Weights of a small mixture-of-experts language model, trained from scratch on English Wikipedia.
Size: width 128, vocabulary 1024.
Experts: 64 experts in each of 7 layers, 32 SwiGLU neurons an expert, 4 picks a token, a softmax router, a shared expert of 64 neurons.
Training: a variant of SOAP for the experts, 748M tokens, 2852 steps.
Below are experts of layer 5 (counted from 0) of a mixture-of-experts language model. Rows are named router (the router's row for the expert), gate (a neuron's input weights, with its number), up (a neuron's input weights, with its number), down (a neuron's output weights, with its number) and show model dimensions 0-127. Each number is 128 + 24 x the weight over its row's rms, rounded and kept within 0 to 255. Numbers have three digits each.
Before each expert's rows: a language model's description of what the expert responds to; "raises" lists some tokens whose logits its average output raises strongly, later layers aside. This comes from a sample of Wikipedia text that the model never trained on.

# expert 20
Description: Space tokens and year prefixes (201, 199) before digits in dates, scores and tables, plus score dashes as in 6–4.
raises: "6", "5", "4", "7", "3"
router:156097107161134126114176144142094157129111126137136138098151102142127109129183111151117138121168133132159119113153132087159090152158163126131126088122148150094178102147123160150101092127155175139108113100093094134112145125104147093100156136140092118116107085139112116132168164140147155119159134129091121138156167106111164161142131156131100159122140123164125132086079130123108134124137
gate0:122162154179107148168149136127149112060168141118135142090128119159165148108145142106116138130146151109113122154137118120107125126132170136139153169164119145087103068094133120127175094130141142107152112114067118097098131139106148111103126079118177149124118101121140169156158119154118107098153133157155119125141110108156120117136136130125129152127079152136138144122107107102156094121112
up0:147154151141118118120098122111141112107143119132115103144082116132129140144116129083127184118161144140101109108156112126108113126105126128145143138134097157134127114146168128136113091168157092152098081142087117139105120152141160078121134167118121155123148106124117095096136172137156109101189167148162113124091154153086110150119135159182134116156087151093134161129091119110118118151149
down0:149167175155127121108136144109091114129142124159088140115112128124108128125117089136153142118110146182142149113113108133178151128155118124102149135142105125109123176111096104148136116163129098142111093142111140125117158072164135156183131138175096171087120117118113122145144154150112171138175133118118101154112134098106129111174159120116107111128158091133085122090122133103167148143117
gate1:122138100127122117125151150151121105143142167166121097133125150107110157111119079099088142144117114118156087152095146137131101113099145138129140141114120161122143136116109136132088135124140140096036120095109135122095118147120165075091148151153124122136139124122125130124131109108201117130127125169122098093114132134126136100182104119152135138153112108091091149108175170128110133121170
up1:137125111116104131128088128117124136138090133115149116102137160136132111103126107177153130151102127129109163134107128156103137127109153129076169118134087121158138119107096036156126089139129163133092102133091085126128087126104135117148162116121152110126156181116133128154083131174093152135123076134137175077133123133148095112111123144134124139114104106117150127132091122155116106134139
down1:132148144170123107137100111121119105178154139093147142115082112127171120092115126146142139115130093157117131104102113155116176151156135097161104110136121169119157076113134141135183084129123081143078189120110118132157158144152122122124130146111084129107131115165143098115149132133131144144119162153148106136131082096130138138132146157144162123180169143122100137149144143112122140156124
gate2:159134146091121122107165122138161163070147192152146165133141115128113134106150125100158153169153174155128130132121113094134130113136118144117116106110116110129121078142097136129100135132089136124144155106128096137131127108088132140173129126145134162140183104151101116180112138117162139160127154125117144141165141127125081143119085150150131091151157102098110121129074150125102124100164
up2:120140115127136148147132076116173147121150099138121123131140121131144104087142116093160124117187080143147163146175133156153102141105120135142100123103128146147162112088124132128132158130131133061110088125122157129137080087128104119126097160168111105104163089143137123102102155142157121121114109147116137096133130131139115124105209156163158102114132122119121142127127085140151133143159
down2:123124075121132140147131150156155095120143097116101086145122151112137158121102143133140137101158115139136128141152095159156100156150132111085177117127148110138151117151119099186117166096137168139134130112107145108152101108138127095138152122136134125110145131135139126127183090132094126161108123171119116109099143090112131102153143115153101093166151176142143139066129123109068101151110
gate3:172103131134115106124121094095096137157174136141095110177160160161081118173125174109103137156128125122168092075135127145120138124083141143152129114138103125129112159149118180135149128098133115121117111106169139147095145134118149110144132132125095106115098133114140112095116096112053139113084135143100150100131152139098103090110107107130139144079113131113129097113145123100137137143135
up3:109115098121134125112096142119121148108118133123144124129111106119112142127139131120131146175113140151116131150110146105127140128133129192177191126132112108140094133134104139147124098098127098106048167129115113104163125129092117131109072168130124137081101145140163147116136106145086163131095075143111140119087123136151081127159123145081136146072147122155134117136138136134130090116152
down3:170076148116125119060135166168109098085135135139136109089150110142153107139134133155117149073155127131130158124162104117138120110149130153094125117158108126163174124112164149128155129149121162165127093102104118130094140134109149101116176132144141142124154128119097090109148110172142141149078151131133123174183137107098152122136150120166130150157122124138125163103138106120112122124118
gate4:149119112139168137122153125148121145094089148155123142141116097129085140142094099127131081105110153133157125141143114126089111111115107147101110105127145140135216121099158132134139109135115162170122134115120124110122136103106137084148109163129156089094130115133145177128169147124154148109175156145101109163136133176101157149108119154123117122114080154084153127118081154155123119130133
up4:136092121131164124146167150144117111102073141114137142158130108104133094149109165139107119091157162107140116162050088099151120136106087102163126112118134148110124147109098131135142139119106154153128160138108104175137149153096114150119093094083131156106127127155119142129132138111075092139166128141136126145135103167127159137112102095135135122132196141107127106130116130131094141100110
down4:133156136111136139142135143076120127091092193113159133132151085118123105101095092085132115151125137100153125088158165146129121149102114105142126088156147142115158079107090128116103165145148172138088177118142117128129190099148096145149113145109126108105146109119149125106148103104111135141112136128103134140092143143127126129138108148129138163113129140188109171108147128163104144126151
gate5:105114130111126128168152135137112164114131161100124109146145073113158118116149085160138182167104104116144113121098144110108140146167110111116133144122159085147138133109154106136105067082136187134153131154106151139147130097120120160138125165128115118098099129115123133176136124132144148165152113121090143102141156136152113163133102165170127171123147076120083126138121152130121153110129
up5:099136078097099122158102113129149099125112117146113102161142098128120154106122173166080142104084131127120166109115104139118081110131136126116124157121102157128137163103093157123159118119081155126153129071121114170108116120117122119118152139133132150136099111115138112143122173134155125145161100174141144154096130172097118140065134153143133120100116091123153103128086099127103139095109
down5:113168073121101127171162113130144145119118133131126108136108112156189136128121108130119113148173148121154157122138089158106118100125129123081104142135121127121095162114155105144120150120088147084109136128085167119129128121146128119132111142109099147103191157130132107133125139133151132159115107095116141134140118148101162154079141085192120149099132134093110124121070150126105134090095
gate6:175144131154109171116148114157135155139141158145137107140123119120143126100132105173164131140135110178139116182151111125117128210156151113081119126166115120171130118091156161111088128120131169168076079168105107126123119114123140065159113130105124141111138113125123146140108134133126113143131114160137115125116128124132133146115120144167078149135066136132121110124123102128098116148132
up6:120172138119136110138137101156095110126113143129103132112151102180110155137143105160116144136142119090089073127164115118102150171135108136128151136112158095082154095121111076129128121139119112175180121143144126101089094101117131128177138150139121121125168100132116135134130175071119110139108096124105139144207130138106156121111124148149150119138128133131153146104113103124141167115118
down6:082172120118147107108178153181154109098106141127127129120144109134161130139137107114144086098146133115121126113099113131132076096092117119168103161107104129114103142126117115103136106124091129090156124095144140154146172104135149111083154106144115155156089157156121126111128112152157135153125133079122127174120153128127123113139113113122184122117046159127111142134145128161138119130098
gate7:129141136092173169123134122062125157179144168120132163124114131131129134150142113140098119146093113095126106120123096110105135115101097136132130124148109080088129127130152108138109107144126143142160113111139097092106120126109194143149141124118080125107164142142107170138151154141133134167098101101141137120129125108160160175099157109182133111111119106130176179111119130155120132156149
up7:130115139131129107147151131115127141176115123145131131152136110161124160124148088161125169059132162124116091137127158105149110141148124114085092123097114131109123159119139065099155146121174124150142140094080150142139120131119091127114168095124089072154101143115130139177110118134198146140159156092120132133101107134121143146133116121107129117156145100108130120084136157101133134146139
down7:131120125095145133124127154155140124136144137041153107128053112138117112116110105153145138108111124111130127140149117119084154121125110193118144155167135095123139083115157100157121100142168098145146109170144109132098109128151130139132087103149094112126135153120122132117144163135148161116065088113127154110133112109144124120132151089171092143148130140117104161130099127125142116166102
gate8:105139149093130128133093178176132100176116140138155160130116116195145121149121152124150103125139122113142130132126150175151130165165147113178091144142123130120156115141128175095136127075129088103157151125117114150111164078094128116140141133134071142138141151114137144127126118128117095119115151158146138144137190087127118103167158158124125109134124160146160143091109133147113122142120
up8:105125142118121165112090157130106090139147165124171110120163141164138116125110131184112133100110119091129089154139110184169146140112171104152107188140162120094107173109121145115134127138135151123147136147153156128143144147110146122100147119144088138115182103148142118150117127111175111119094087162150132169120157158114139119122136149118090161119112166132160096121128107154137115117116
down8:136112115126169133113118125144181114135107103133099151110098151112134121149102125115138113080108118115139127112146116089074140104128178110149151130143118118135071123080099133154082106106102135171126124091153101170140098152073169124132109132155134170132125118124133127147109128143138102128113132159132163175148119156099168123109136109163089144157115116113090104097154091146119095128123
gate9:156151093144140141121088153145146167118125136109092139123103117121113130140146118164179110137136142098130168180083109116149172136192129118125136127112145103179120102150102115141117120086114112165090136137126108131160095146119127136159127122134124097186147115072137111152163147126117131163117097121103091099114147149121128108114109163119153144145100133141153164121127172151091135121097
up9:088107120126128145114142149139120120126124163131140143109124115115124107151146105148122131156160131130125162155157128133095136133167136089134109131108133175130107156218096133126097131112080081147125080138148143115129097106085123132148164144133110151141162152147080167134100171095135117152103129145097115128178116137109108148138124151152120138131111179141159121166151130106074153124124
down9:096136145144160166114160128120132112166126096118113126147144097167115140095139154120107108133176145145127122121099120109134107101115076152108144125107094126097184178109120172158117139117151167136139125111116126147133136170080071116133123126071122125176142170140157116141170106135141146136108108141143127105132115132117108129125127161132124157103195113080124119125098105098101141125130
gate10:143186131088130144144162095136149099136206134142099126140131112161173123091140118108128130119115128149129118059134144086149092131116136118171104137122128132102120140136144124165134155134139085107132140109104141123118116206115114165135132096117168119121122142146121117147125148141159114153119101174104122092115132141100103131135089103105095094150130131134139125082157103143123096152121
up10:102157138129130138130157164147091170142142160119117142127135111139089129148110128137119093154090151098152172142107161087150141149117109158119116105121135080144144115204101112118115168115134137125158118150094090127137113122079122138137140118145139116136119117139118116185164182146146102128137141089117116139095123137139137113074110136120144084136117145132176111164107150112186139118137
down10:134124109137158087172109167095126134174143089141117162130139097134162144171113134141139128130121146157160120127114122134152082119137139130141145139065111119126137124096102144155169152170144131121135147121126135085135098127111123122138114140066092100123132144119131118147128142111099108161151152067184109129113133131122150124059166126115122119110169104141110163086136147103129139140165

# expert 42
Description: Second syllable after an initial consonant inside words, such as t-ro-ops, Arth-ro-poda, Tra-in, t-un-nels, batt-al-ions.
raises: "ch", "is", "che", "t"
router:129138095106120115094102140112122085139125109155085089131131142123147089128077123132153097137126096162097090128139094090063101138168116186141145144105128167164093158130141136084126132111152141117111123119138122128152144113128137158106155124129087130103148094128159148098104132121151161108109156137140105097133149129147113118143145084173132095117149107103101096125177115122107140157126
gate0:124103157111135152145118138123161084095120147139120098109108143133158115160096157078196083152134124153116110132114115147074139143104131105161092135129108153144115134108128143091132124110123150116134097111145135133144143102092148111118109170141102182134108104124138155119172120083136136152112161146122092118142145122151113159145206106121131140139155115109137119103184146143120096098123
up0:115093152130100161161142147074145115117116132136132091132135125100090146133116113124132124167089106138095136140112093147150107153121141142129166114119135100168175124173094146129111086102103134169087152160173109101094103157158142107119167128113105104115115107107102125117120148066153126128111102085112145118122145170087154088128129115107113108121128114138112121108115106171105140100126
down0:130153113130137115118117086091146189081099123154096136139167116125170098091149141104107133110138113137148129119143128132106149156130126116128134107114184121132159142102118148145148150137141158108106114157135116081082134130151120120141136125123071126121142152110095150143154140081131069126131127118164124120150112132150098130142100177164110108120109141132177141134133157101061122078114
gate1:128131108113109085106153131123188130145110107144082171167101139143099119109089104129154110133128086123105097104128112164106139113133165123154126103102128131166071132133147108111152137098099174116090116113131119158166123147127172143079139134145126173116185140145115144131150098123132135143169118093143079141119103139148106136117160113143105145111156112108120109095124133135126151179121
up1:146133149125139161147123173139145110125122114111088154121093099111151112158125169107127121122127156095141123133161081131139111126149109127085104152111132147128121087128071120147096094110099136119135119144095134107076119108109109135096133132159153137085136112126150140135115110057140169134119128134166134111174105103122160105129121112068142129155082144190128096124108089137111128144123
down1:147124144177111191148092122134118152117106113108133091098129118107140128124137117142117157108097104125157120103125109115151194142102084141113115149136120141146092115091131100122132147162178150139105135149133147142122166099166150131103087116107113112114098146103118086143129189138126141127107074140138144143109129124092102092138117116139110189141158116146124140093099102097115095101124
gate2:166167142162172132163126099095146149130101133101130071136098117089145077125103084150179102115104118116111139132130164132101109135151154100171137149149128137146145121100135155109137121111117130091147116123123133144142119134111162107107113085126139148145130108125122115108084117112153147125106184118123079102115145170120117141146143162184069096143124117123111135162149140156127107153116
up2:130081138107127125130126168125141131119105144154183140155159155118137116160140122105121088138089073129146115115128114075097122137144127113179124139139135169149145092208171141125156110154160147122120127106151144108102164098174127146149114135123163096117111120141089181130130158085126119134131154145101134146139133111151124107150124142163129092121134131160126143159161111146110105100122
down2:119122106124133116175132131124139103150128162073146085151132098119104123138147128140098169135124104132150098140156157158107087136106123108134092124134139131192123133151088132095131149136129124117118195140154149082142121141158153138077119151165133113147163115129122122148094184137124127122127076104132167139118158132140116112172130080163178103116137151148139137114120117156106123149146
gate3:129125151151143130105143132134149122077093092146115148119091113101159093120104108135176098147085104174110106121079152138107093137184114129146143110081123112129107129118122141128133114105142160131161116107134139127154119118137124132122146106100085151170123111123130119113156116144128117133127147158119103099183097100131119182159134141107150057154122130125147144113153127108063100135110
up3:126134139118140135102098123138141124108125131136108148119085111145131122137157159143160136099066117156137107161080128151093154150092130103153126108126113144122145113099144116146121136139194121188101120126131145084140084141141126157128137131124101163138158124155100136090127119119097155123104122114159137100165103095126157095085084140148119132117146107184146166156101087134151136091158
down3:141149121117132116131123113142117112141136085170135170147140156128145123143127154119159132114144165145119160108143205153137126097112145103103133129138175122167174126111120135114142126121160145117088185126163154170185131114127086125114120161161150145113139141090133143087175101117110138166159141149150136107119149146136114079146132134129063123115154121134130101118126114155093103116118
gate4:119168121139120124127140114124128099119121098156125116105129162141160121114134114147169130124101097166097066122107137143091149119120111141142158141099145105112156131128121149102131169129165157077113107108167137113120146124133116129153131146136105141161114069107154106134182103117076183151134142098158112114152135128183105134144111079129117124173184125155144139101160150126114141140116
up4:095140129164113117152179153160120116143146145126120100112197160122168129131127111134084095086150135153163146113169139107167140100150103126079079113168119112127158093156096113131128128142101104157116155110141128122152130098155152121142134120134151106136092151087117118121166144164115145153141111166108160125129131169105129101144134099138134125116131108159107096084101160138151116117108
down4:148115068147172154120127100144138128131123160155154148152104131108149168111122165167089154104178096135158111105148137150144109084076169112134141157109117120121141111118138121104100166149127103141147162109110151163132164159123119107120099106168107125138113112104138135145134093125140120123130109151119129136097182147105153163165116161166099152122167130161143149109137117156165154131141
gate5:089129150082137072130108137167138096138126157150143146147128100120145114132151156115079165161147124102084141136162102143108151144127174132154181140134089132115121146089125138136094144083144115114121127135109110142103152111077134150101156150123130120110116136139144154137120116117151142155126154108127112154152148090183090129113125115117091164150098124114126135157169169156164098116154
up5:120103155126117128097145057106132122171090113124123139088120156124156129100112157154130113125153153112134121137146128141160084117130089137128188150150114090113086128146115134127163179095129135119095115121151153196103130123148126137121128110125127115110142129133106135126108117081111119136121100107121102079096135103113114130077147162146135165129105142095139150102143121078086110135088
down5:113115128169166151099118135113131104171109097119164146127084169177137156112147142122115184121138119145142127114107133130126111168108131113118143124111124145145094147099133116143131151118096099097097161144130138140102128163114100100115158121097107134180139125139163114122080080175089116093107157148127140175150132102125123106150075117148124114104118153127137160160152139125098108115175
gate6:133145164138133118110152121106176134152123093157114123127098118093186127143109153127146081142151104132105108126106102132115107161148099151156112187145128159134151131123127125112193138104148113103112146105152165086160134120138084152122170128147146151131074152121146162120145101135134103110098147113142090099157165125122152080134137111150140118146150085130153124120167117105106100119103
up6:101113131114149118126098102109125141151123100123131140173181165137147110151100133125147143161127107121117059099147092133127147107137148118133117138081097111109125149129131099138119119171092157112201137109127106112157135143143123084098122138130162112107128170129129110085118108096114111151124110142110160145127101112118112151069109160121146134075127122137138151144194102123155104118115
down6:136142121135065122109081101081131087116116131111120109121124136130172113100153116108106092133141174149085103120118115126090086152084121085149085163137119151124105120099090087152115129150124096119085130119118149147113095093144119134141125087110129149123092096151100133129129161104176160151115129114159128154148099129124135136116165130125124137160135093165121121112144126110105121184119
gate7:092113128097138150098176133093161134096122117136122092129116176107123165145123145134113089134134131159128093118137093130107163168139161113136121146110126136150133115137142120114102131160167136101115127122147123098163142122142114091109183125179079133119153168154144170103170125134132080149139113114137154114145147185126155133125144138168134122134187102141149137109159107152175113117135
up7:145140123107143154109196119125120102099121140153149114147134108145162154090124094118132181087106136084142132142130129142119164130112146147136111069151144149151173107100128166136133152123140079132125114130076111106129123106086135147110162120092127107119128105141171146121145186110128114114096126121183112155120121132105104098155142104116148131141095122121059146134131131102136100135147
down7:109125086160121139154109175131143093123117137133120128144098085095114132173128147165141123121132147178104114168145107101140107114139119102098126112149175158140093124099110127102114105148150135137117112101154125137139123097146097085103125149101177122175152103160123136126098157103099155095093147149117120110103175157133136096097149106163139142137141131121112138088127112186130088127103
gate8:116102129127115098098099102159128117132106063130098082151130133150130151126083111167107150161108111158097094149137111165093162118138136116140097109141132118129097112089120142091160135122135129155125127092137152155177152128111140138126139145096158167137108129146109162112104172141113160111098102144135092129116130098160104132162120143110142129096116065100111137139169143141122080102109
up8:149123114109094147097185109089135138106167126162110092125113116123115131093106107132094154180124148169110167151114162172120084134118133119129102149127114161122154152096122140151102144111136136157114131135141151144131163138130121137137092119123117146120143114122161123125174128110155156091145113169148154153102124085106108121128152152073089154122150076120084133106103168125136097146156
down8:123167152131182113123144134104110147146088155125150163145137087145141142130136193112157113148106090124176102125140138165096173137144101109124151105140132128115084108090110146111143119105135125134097154098093159129134120117086113146143137071125134123138148150123148147125131146153068073118142149120129109152090126114129155166092156114130148122098144142137107108135162101139112086105108
gate9:129175076124138095115114104107121128106109127167107118126060119112159133126131154124147137130109124110139101104083157105065096137123139112161144156118147138112131133088085186144160138130108115125121111121107165160097128092106119119091151095159105142116121138144173138132126120111177147136109147142110103127159122124127109140088145120138117122158119110099126129167100145093137115110060
up9:096149156143115120113145166114103111132169137135137163099160131128106191142146154133115131145126105107133142122156155150069136080106134134130116162088105105109125143155120101165076147155157170113085109146166169150136112139134113137108155144149119158125101099102143100136174121121126102131122099100086193157150138117104105145107091138115119110118137135130125143138125098134101145160154
down9:085169115128150109133162126111130129170126095106165105166140127048143155180132124116144170126102093161116115140070102121157124133150166137131102098064144136146128117100112132099104129141118135124134097113158180107114106127067147128134140130096133097127114160167115126138144137136120145134133146124111117153128142110129126118111130104136145123102138126099147141093081085145127150143093
gate10:119139117132170139150130102135158098104161116133113154109124115133174084130108098117157128128099119136095122145099113127099107179109117124108152149112149139162147117128095172119143138145143152110173165108137091178115118094141137138168149124182130128128158098113120159099129110082127136121101100113085082125138115155133133190115133086122144122121167107073128114118171136126093141127132
up10:159099113111111089128135170146121125109124100134111118172094125124101106155157142116125107120149157102143149112103142163182094106100097123123088119149145110107123149144119111099147110126138146107112133089121143113128132121073123129161075201102172073161124127082126151107137142132132123136095174113126131155157118117175108132128132101123135142134120114148138134102155128145107135143195
down10:120137114141118097139105112110111085137131150125102082107134139123171132133148103118121097128163109158123152174176076117126178162140134147106103154085108137115111157136068158116134109119154140131104120104107150102089144109112145133127144130132159102155160130159130132107151169127163147112120165117164139098143109147145160093099124135145119100107129144099132081112135177169084120113107

# expert 15
Description: Word-initial prefix pieces re, ex, con, pre, in, an, often inside words like un-re-stricted, "re|wards", "pre|vious".
raises: "ce", "c", "du"
router:106089143098117116179141107142088130169138102101107165124115121139142132119134144129129084144164122088136135126102136127109100112141111166127135148084141120132153167127112094119147116130136084109130158134142117136191134136123128125118162166179104145122111123116121177099103110119173170110081168133110120142149175144169118117119107123097085135137132151110129101120181108136157131094155
gate0:118119156122128139164168126131117141109115126116125135123137106129143116129085124130155108162112139113119139111090100130107143139150145144174147196124125150094129169157141130130129167110137103141189147119175138119134135134072143108133168160123112119150116094121126153116116109121152143154116123122126165138124108129140135089123159154104122134208129116092090157099173112158150123112199
up0:128140113114106114117129111136094151125131119105133136123114152137088125196101109144149160163128108089128139091172111131129133145115109134093123141144164155099143122140095135157150142148135149123123101125104149144128165112125158162130125096170102119106128192125160147125158129181097111109104084140153116146163133139118155123187069140132096150136122139095102139114074150111124120176121
down0:139123148145109131123080134118121114157099104204145113112123156078145130175142126100150130163095074163116130120132139117104170150138166100103089121149132115124147093130139105144110108122149116109157125138127164113152160136121090139142131083106145100139128106138166071175128117119108144128108118135124124098119107128107097157121092131165158137128160121133144151169128152167127108110080
gate1:114132173094095071170134128092129113137150100144124142142156151090105121158131069143108119113137127138175129111058104127166096127134125161135109151117103113102180122112101146132120116094104126122110117116141104149166128105114184121095139161136116178094085079119139140152128121101106165115106117146131147162112101135150157140119141133107153116120136105086118136145123146146148122122121
up1:174102132117138114119142115118135126128121114136110142144153098102115156169110163126136133126133134129173177145139118113148115132093125111130133109113149109151145092144133141122154106074102086159131119135187133176140148147105125136133143159113129102171132157158163153112163129119116088135091121118123126120057112130124092153090136099131189125132158154112153103110147076149118141132073
down1:164118135094168135135095121086103129123113100119158103101126124136157123135145117116124148139115131120167136134148132095108115103166166126134125160077153167121107135141105132098169112111179158094115081113120189080110112114141091127109110106131098168102117087110128167146160119124146125136160156115146104134159104141099177128114126085152107131111136145162104101151102104140130130150098
gate2:138093166171106109158164138154140118132181124150117119111081164096177138136163125106121109125169137128097154103081099159125139107171126140102154139097122139192098150144125091108114135153107104124145085105089159082137111150139122132122134129154149121156150121140087130118099180103159139155122135141129123132120138137128121102179124111143151119156127107089132146151156122108144135116125
up2:107121161099135156167126115136135138097107128114122175084108128136163138146134150104141089133117164134190125142127138104148144141137107116150105081126046176118108131101118117157136142113101116084119126141143129139135119123112124109128114121135152156181065101156102099134130135139151114167091183124117092115082121137127106134132136102136099130138158117119144111115102121097077105118130
down2:152113123152114104135133121125111173101154151151166129163122141129140122088186133125152122123172125114110107117104132171078131121100120116121183148171148101129108130157102103162131101137137120147095097105113138068128117127155133129069106124115121109131147141104162154116148114120172097121094109131079129128153128161102144185151098135157157122106103156094151132152113146108115145121114
gate3:153113096117159104119141114125112137108138116129135133114119136128192148140122109123142113145127160108156139145165168121141107157111141114143146163107153101128150107153072119137121147186122134080134120138077113118189128123092138116106160121135081129129118092149146136085102130138132120174087113118110167116073145152088123124110101092120129136123125096093115090092117150170129098141118
up3:113138149120185129103167134133132119122114150119115128145100174116124170116110160104135120137202181090133110111136152119127138141160103118141160137161123127131127129116166112141139179110168108153103077090093135128099135109150116121095137141161126118137113097103131124131155133144099166108113146098130120118145112074117114118154120101147132151113159053144102145135135155126128125074132
down3:120126150159125082126115133087125124070152152120111136157124178117132116138137094095146113133115102125146087144148162112156124107108094154098107096096143098128161116120124121166121181122132135150130203089139110100168112117132124120133159172119163150169137133117159157111131133099112134121095121183146145144111089155132143096120153147125157121118145133124096110098115116147088132121091
gate4:125111163158115096125131107142133147126123127134125197101141099135144135142151095146127102155186129127105108140140122168101116112125134152127104108108150114101092067087118139119152144146139101121101135093142117137176155130119130142103153140164131153099129142126152182109108120112123149124115177143167148118115139139196080147139088105109132147172102145113151115105143180114107124133124
up4:123154150085125114135139143185167159137130112162091081156136105103125123135113125144113141134117122138096135150124139140145121081113145138132123130098157113107129137145111142139163159097138099115134119103129099118116114144132113107099172134119109110154133130072119105120109144117140166146100137133098143118117187186112090143131069119123188131133117121117184145091111100144125141166187
down4:095108119129125146121139185129183120093083139088157067101146091152110116125138092122136099176140092146112166134124148110119147135145160081146129126156145086134128115130110158150116173134206147147118097120143146114152118138096126134108110139134152139197149086124134119108137140138122151157120108149124127086133145124115112163147137111142157141119117120128147148134131109102165136101122
gate5:128110135130144114149114110123106143117135115139097141125140113146086155164132100116201065137121147091086140119144120125084115126150113165119083167090120148127130091136103129135134111147120112177142110097144149127166140108074131133137150153155124144132140157183146130092112118133147120143092087107126127099125142122108141139095112133150126194080165143145154116121144101158123154121144
up5:060134112154129122107150142182132101131159132142103168152130104112138117127089145143119102143137114101134111116127161110173127097110145102143082125112145148176145164108161079102152121128168127129066109104131114173120112158135153140117074111159089142146119116127094110156156105146114148085140148131122115154092107123155144122113093120110132141140148160123127151138150130125148089151152
down5:114128131122096153108149105100143117089144121142140147145131154126154151093078090125138130136125106102166101120119128100130176162121097150170126155109100106117138149123189138109092123111127149134134156161120147193120089119087150110071127105141130134146118119160116099178147142106144133167134100127087126112131117127124185130122118130151165089117100107129118132130113117105101137145186
gate6:168083135136108103156146129124129162100116095134124122054099157128151145098147132107133108137107119174081117163106117142126130146124091126144105133114120075154119163167157100105173151141152120136134142139106129123136129107135100154108152111141106140159151085119115103087128083126177109163131132127142103135122164152155104137124133135151120162164161125119147130119186110136078134117150
up6:155151117129154139164126125139114159126167166128147135119125127156117101137122133144140132104142174111129141138158186173109156181138104152155114115171137140123097129110085143120103166155107089102075128110123145121136113138084120171101175118135134125130121117143092119114174122121124126165108154145152118156157177116124148140128113179140137155132173107110128099119165137076100144124104
down6:156103114133141151085118146134127113103123095079142152140124111117107108143122112145140164084113134113136172145148122102104131119129106118175113178107130144063152167156129122133128095159106105144096135108134096115099127141138104098122133141146105119092179161129120137114105101094153137153102126163134165109144123143131144171159167121119131086100180096132181088133104137097133121144125
gate7:154170102106076168110124076163119150096149139139101151135106132092095121125138098104121071121133112160105155155141132121107127091125150142156128122126151119117151132110142087119145154157133103115189113133129171126161132120128155164142153133144128104155153110156139144127130170127096145106115142113157156146100081150147151142100111137106105151143112109124120124061145080106139118152160
up7:112107149083145144115146173124105163158123123092097125110111170128083151106118106096131099159122099126125127099089160110117140108172163154107151137097112108121159139079104136140131129129129131121121138147070139126116151141150109096130083143122114111142094101126111106104108108122097075157129177162157097094143163149145100125131156084162149170141106127102142157137126106130107121141135
down7:146130134133118141125177144098168147113140169064159164126112157074133147132119129137124130146083116151172167134088156110124107113175100120162167115158135118129148118158100129136131122144148121122137086104102076149167132111151133142126156100142132119160125101122107121132074154116108086130128165134155111164130121112111125138119164125149099174145135150127160124117109156089169132128118
gate8:096117196120121117149127094129132153133132112149132137168091090115134089132137111156153144130147098073119127111142121129122125129104160121137136067169180121098104189124138109089113126118089160132120120166141140151159141166158140152114108124134098152139172151138122144124147146115159147105154150161108103126093142127179154113087147121110109117160142087153157119126114114142131149147143
up8:160113102185147140092169116106155139137107110148134137145130134144087115120147106110123129083200146098126126112122109115151084135144168146125134151141167124086136122120121168157129097141119126125111122094146140113129152112094115144091157105104157165182130118151157141158120130159128165132117127119125167107072185116124103094115176107117128117142100118159151164119154132122126119144122
down8:118118095152114145120134113140105122112098165070129092130089158138140146122149135126110116134153137137145146128079115128133122179120088110158141124135133077104135081144140115131158112067113133136103120102111091111115130145111125134141102157108168146150159111128129097132114093140067160119117127185149116169111131142114171156129151098128124111147135196153135123101108094121115123149088
gate9:144158172084131132122130127119143154076144148070156196159126114135188133170129113147111100110136126127127119112166064137124123154149148115141132143084131089136131146114072117113132149144149111094135159138145130153132140134089138123148180127134137135130113173139109126112138136125144078125124127109086120150139144115131139094139143089118153172117114137134140146124157128187118142113098
up9:128145115081153134132120090084167098084122225117103120141148125165121144135147151139109094148138139147099133070116134130164111133159150139130097162152158132149116142117132098097103099098064125121137126133124145149110100120138153169123130127111139172109150134138127150090142118127149131096103116118092132138134114088092106123131158141117121141162095108142158111140115098148146158135113
down9:142124104143152117108119101095118122135174143189100102097148137093153103168115125135141083119120120103140145121093103188135126152094153153160114118159121134134138137115169124112100133135135132169160159114114158119167152130102127143087100141084153151137103141134143110125167137111142128134140143162131194155166116118095124153138126154098155104149145092146128165098095117139091157139138
gate10:118144129128170158096116113174125072144127114135115188119162121169126111142133111107136118123155104157143092140123157128147161114124156115188127118109127133152130162094152111134170136120097136097135130138111159142132103097119127150113153124139101137115103096167123119128175172122138140128103141140126130153166105122100085139116129120124115101130130126149155142234165117149148126121145
up10:163135140061105105133104100118160119136117140087143086087115129095141122154144151110131139149083117068143131085137139128143079105124098092148143078177110141098104108096114097127114104139132147123119100132107145101145086110123088132164156121129083166147114135136155108128108103130145116159138102145092109128109156097136111115090147093146134150107104117155109144134137119118105136116094
down10:142160110154135170134126086112142142120150130107126101120168147143124071174134123133147117144142146148138166125161125083115136115164104106099148061190107134201140097138110093138146114145112111113134114137128139133104149154120118202136152124071165120133166142145174135139119080130121120137123138144115142137131109117128153148116148102140137137145146143141117142168114114111119091127142